config.yaml
experts_per_token: 2
normalize_top_k: false
router_z_loss: 0.001
lr_router: 0.000631
num_key_value_heads: 1
positions: "rope"
attn_scale: 0.125
init_std_o: 0.0
init_std_down: 0.0
optimizer: "muon"
warmup_steps: 200
dataset: "wikipedia_en"
Below are experts of layer 3 (counted from 0) of a mixture-of-experts language model. Rows are named router (the router's row for the expert) and show model dimensions 128-191. Each number is 500 + 25 x the weight over its row's rms, rounded and kept within 0 to 999. Numbers have three digits each.
After each expert's rows: "comes after" lists some tokens at least twice as common just before its tokens as in all text. This comes from a sample of Wikipedia text that the model never trained on. Tokens count by the router's weight.

# expert 19
router:497492480534502447542467492533504494436445558494516469514530454519504518493512466493508507459522528515512531491469511502447532511476518501499519513498471526499528496471487474531454461488486439
comes after: " |", " M", " F", " 0", "R", " G"

# expert 47
router:504484496523478459526523476468497483486443502434492461529560495507476481499470505519476473490494472475482534506468515493451507466501527518480527535488509484515546462483479492570505491503521476
comes after: " K", " C", " B", " Da", " Ca", " Mar"

# expert 4
router:522545510518503498516452440530484516482448492472526478503535478528471490561508492526488510532470537502492478519469507550498529488464458520481493494477498485492493481481505459541475458500466459
comes after: ".", " 19", " ", ",", "–", " ("

# expert 1
router:516529510527538487510503495497476519487439493470516484523567472484464514513516510509517546478494508480462467516477495495524542472486510498491490490496470482510532455493490468474495448503503499
comes after: " a", " st", " A", " sp", " St", " G"

# expert 24
router:544509464519530517518495467495536481512473535474501495519491487493494508499470456481498537477524475432518519511437495545517519455501505497478517543486495471527511512512505501480478496477471504
comes after: " the", "'", "st", "it", "d", "n"

# expert 42
router:482512490546529506553495459483535534469454545527514490513521468495469479499480466520500498474477505489522487515516470527484487469480476534455531504483478505507515499496518493494473481491479471
comes after: " in", " |", " of", " on", " at", " from"

# expert 27
router:517531511518490475518527470513504511457460514512507420536508458491493506522471460474517510497480506501517511544473503530513512491463472524499510508502445533511521443472457501543492468486462482
comes after: "\n", "|", " 3", " 2", " Al", " 4"

# expert 32
router:533506495536524477527492458487513527476471536519529479505538470503466483512496452497475506484513507483518513545478487526498480500447479519486528525453472513488520490494531458536483482477472470
comes after: " |", " the", ";", " and", "|", " 1"

# expert 0
router:513554500484483455525464485464508498523485523492528509510500515497501494501443491490493512496508508493490498508458489516483489474491466535463502528513480467502500475509462494573442471474436484
comes after: "\n", " |", ")", ".", "==", "==="

# expert 10
router:513493493509495538515505493503556508505487532524534491505487522546468488508471474479472511500524501489482529527480480517494516500509483530523504518480481509491552502494478524506494489486516483
comes after: "e", "re", "f", " f", "te", "ve"

# expert 14
router:512534519496488501527479490488504517495461521521506464525549435501472475501471499498493524480493499477519492513511499514484486485503476537455530551456471497491520494478523488514470487463487485
comes after: " |", " the", " 19", ":", ",", " a"

# expert 16
router:514510514499503495506498491501506511461470533527528478483509480485488491508477513502504486465507491493518513530482484510473499459515481507467476531510480495523530430509474480534469476470458459
comes after: "\n", ".", " |", "==", "===", " =="

# expert 5
router:493526491528568436515495484515528497499457559496536458494518477517493484508475458485494505512513490485478456535465502547495483501490500543502502497463487484519490494517499476473521481488475469
comes after: "-", " the", " a", " and", " to", " World"

# expert 15
router:503512472531502482491520500489556505501491519507518489532536476494453500520508465446536503482476532481459511509467472485519491506455475495499504486464456545472490485445511469526532500450499489
comes after: " ", "ra", "ri", " Ra", "e", "le"

# expert 34
router:528502533506537502508504477483524467523465511444519467490479479536494481518447512465504503486522541431520501510503483481501482490503467503501512513525516476554539523512516498523477501454522513
comes after: "y", "ri", "re", "e", "l", "b"

# expert 21
router:523515483523519480526471458500509523469472508544516503513537455498470475547467469507482521472499495487500502496508482535492484469453489549481502527492476508501544491491523492521488506476456493
comes after: " |", " in", " 1", " F", " However", "5"

# expert 11
router:531482492510505475514499463502523470481443533462493514522509527502483443534489482514526520485498517471501536491500470518448555492463468513508562499493480495508514497485512478497492462446479498
comes after: "al", "or", "d", "ill", "ar", " Al"

# expert 28
router:531492496533471501513515478488499539481511498518535494509507512509484473516490502490478543510475509461461463540481458564534506447490484501441514502502488466505490499461439469519482473531526504
comes after: " de", " h", " H", " De", " co", " me"

# expert 17
router:487520470540483499506482500439542474513486523453498496547498495488484506515462509535488530503432506492497486501493509511483517470506525492459517543518518510499492523458468478519509485517510488
comes after: "u", "i", "o", "ol", "di", " w"

# expert 6
router:508513480496506467514470471502500502483440519490542477493527451525465515484490453495454535447499556490549510524517521502479529494437498542485539490467484483477500515487490505508466476473466486
comes after: "A", "S", "E", "I", "N", "C"

# expert 13
router:510540497511518505482505495469522510438500483475506522523532491509508528503498479478446471477474481485468500501474514528497512515495514533504569549477471497487530508478480459466464480473482439
comes after: "s", "ic", "S", " sp", "amp", "as"

# expert 45
router:507502487520544452492496524470507540486497523502509505528519526527481511518496515501469496501473521475451497498490514560535513497506427521508498520435452529493541499451467506491500444507463463
comes after: "s", " S", "S", " Re", " dis", "er"

# expert 41
router:507503484513487516528478488477529500486482509527504483500515491565486514512489472438498527459503539507491524541485471516511468499505489536500538484481463529530500492472496490488476495505408480
comes after: "ed", "s", "ing", "ated", "ted", "ation"

# expert 43
router:515480456534514523530475471516534546454469523487517478506491452537489497494487479470470503512527492495497504499460488526498494484483476535463530497510434510485489524453492492493480497483466444
comes after: " the", "-", ":", " of", ",", " and"

# expert 8
router:497523468525499502490492497449550533484479499510487455527535444514464474485521468478487498464492512490483511533501484533511489499432452529454484475464514490505531470466492469544499503516485474
comes after: " ", "-", " (", " \"", " un", "/"

# expert 23
router:519516518532485509528485483491489467483470540529492473528538437543498503496498482496517515481486513466497533514490492527448497493496482518490501513481461496512504478484482454520467486469480471
comes after: " the", " a", " to", " and", ",", " of"

# expert 37
router:500491464528491520540482463458534526487483505496502477517500482524501508514496474458475561477485481452504510538508475513494505497507484532483501502465503526510495505479446493499473449523452472
comes after: "ed", "s", "ing", "ation", "ated", "ity"

# expert 12
router:529463469547502454511485490487522553534491514439529500479516500492487454494487485500477492480470491501454531551541468547498530473473462540491489526451474507527514498466486507540488488512480502
comes after: " (", " W", " w", " un", "W", " Women"

# expert 36
router:520516490517556487519509435501527490490494529517527460493510472498499532520487494493514496447486483501490507529469476500536505484479507492442511507476477471513483430497515471534447496473531483
comes after: " B", " b", " the", "B", "tri", " South"

# expert 26
router:530495527507545499542503427473511510472492510494518492483503512526480494505450493475496522489473535510511474537466454501473506482467472547534574541523493515560520490495531510501474479469430462
comes after: "ri", "n", "vi", "ma", "di", "y"

# expert 46
router:508481466600507480460471519472513478488499505482519507533490460467471512517501500511504546470480527481487507548493484497540532493478476490464508486437506488495514516503469472509485491515509525
comes after: ",", "ed", "th", " that", "ing", " announced"

# expert 3
router:476511501495505494534450482484472530467485502517556504483552519498489467503493463508474529484474498487465506490515481492525556467477468499510507535485526530489475508506519456523493502512507445
comes after: " ex", " pro", " p", "p", " comp", "ci"

# expert 20
router:558532494530512500555502466509512524489466523519509475497539457502450457523475468507490524478504501495516498508474510569492473472460478533472516513467480515501497491479493493516492500459464471
comes after: " of", " and", ",", " to", " in", " at"

# expert 30
router:523486474543506470492475450498560477511484529486532478495524490497488459536476492476490549505471461481521500513440518518480526477487457504507551533507505527550545523489511497485485501442499508
comes after: "ur", "il", "or", "it", "min", "ri"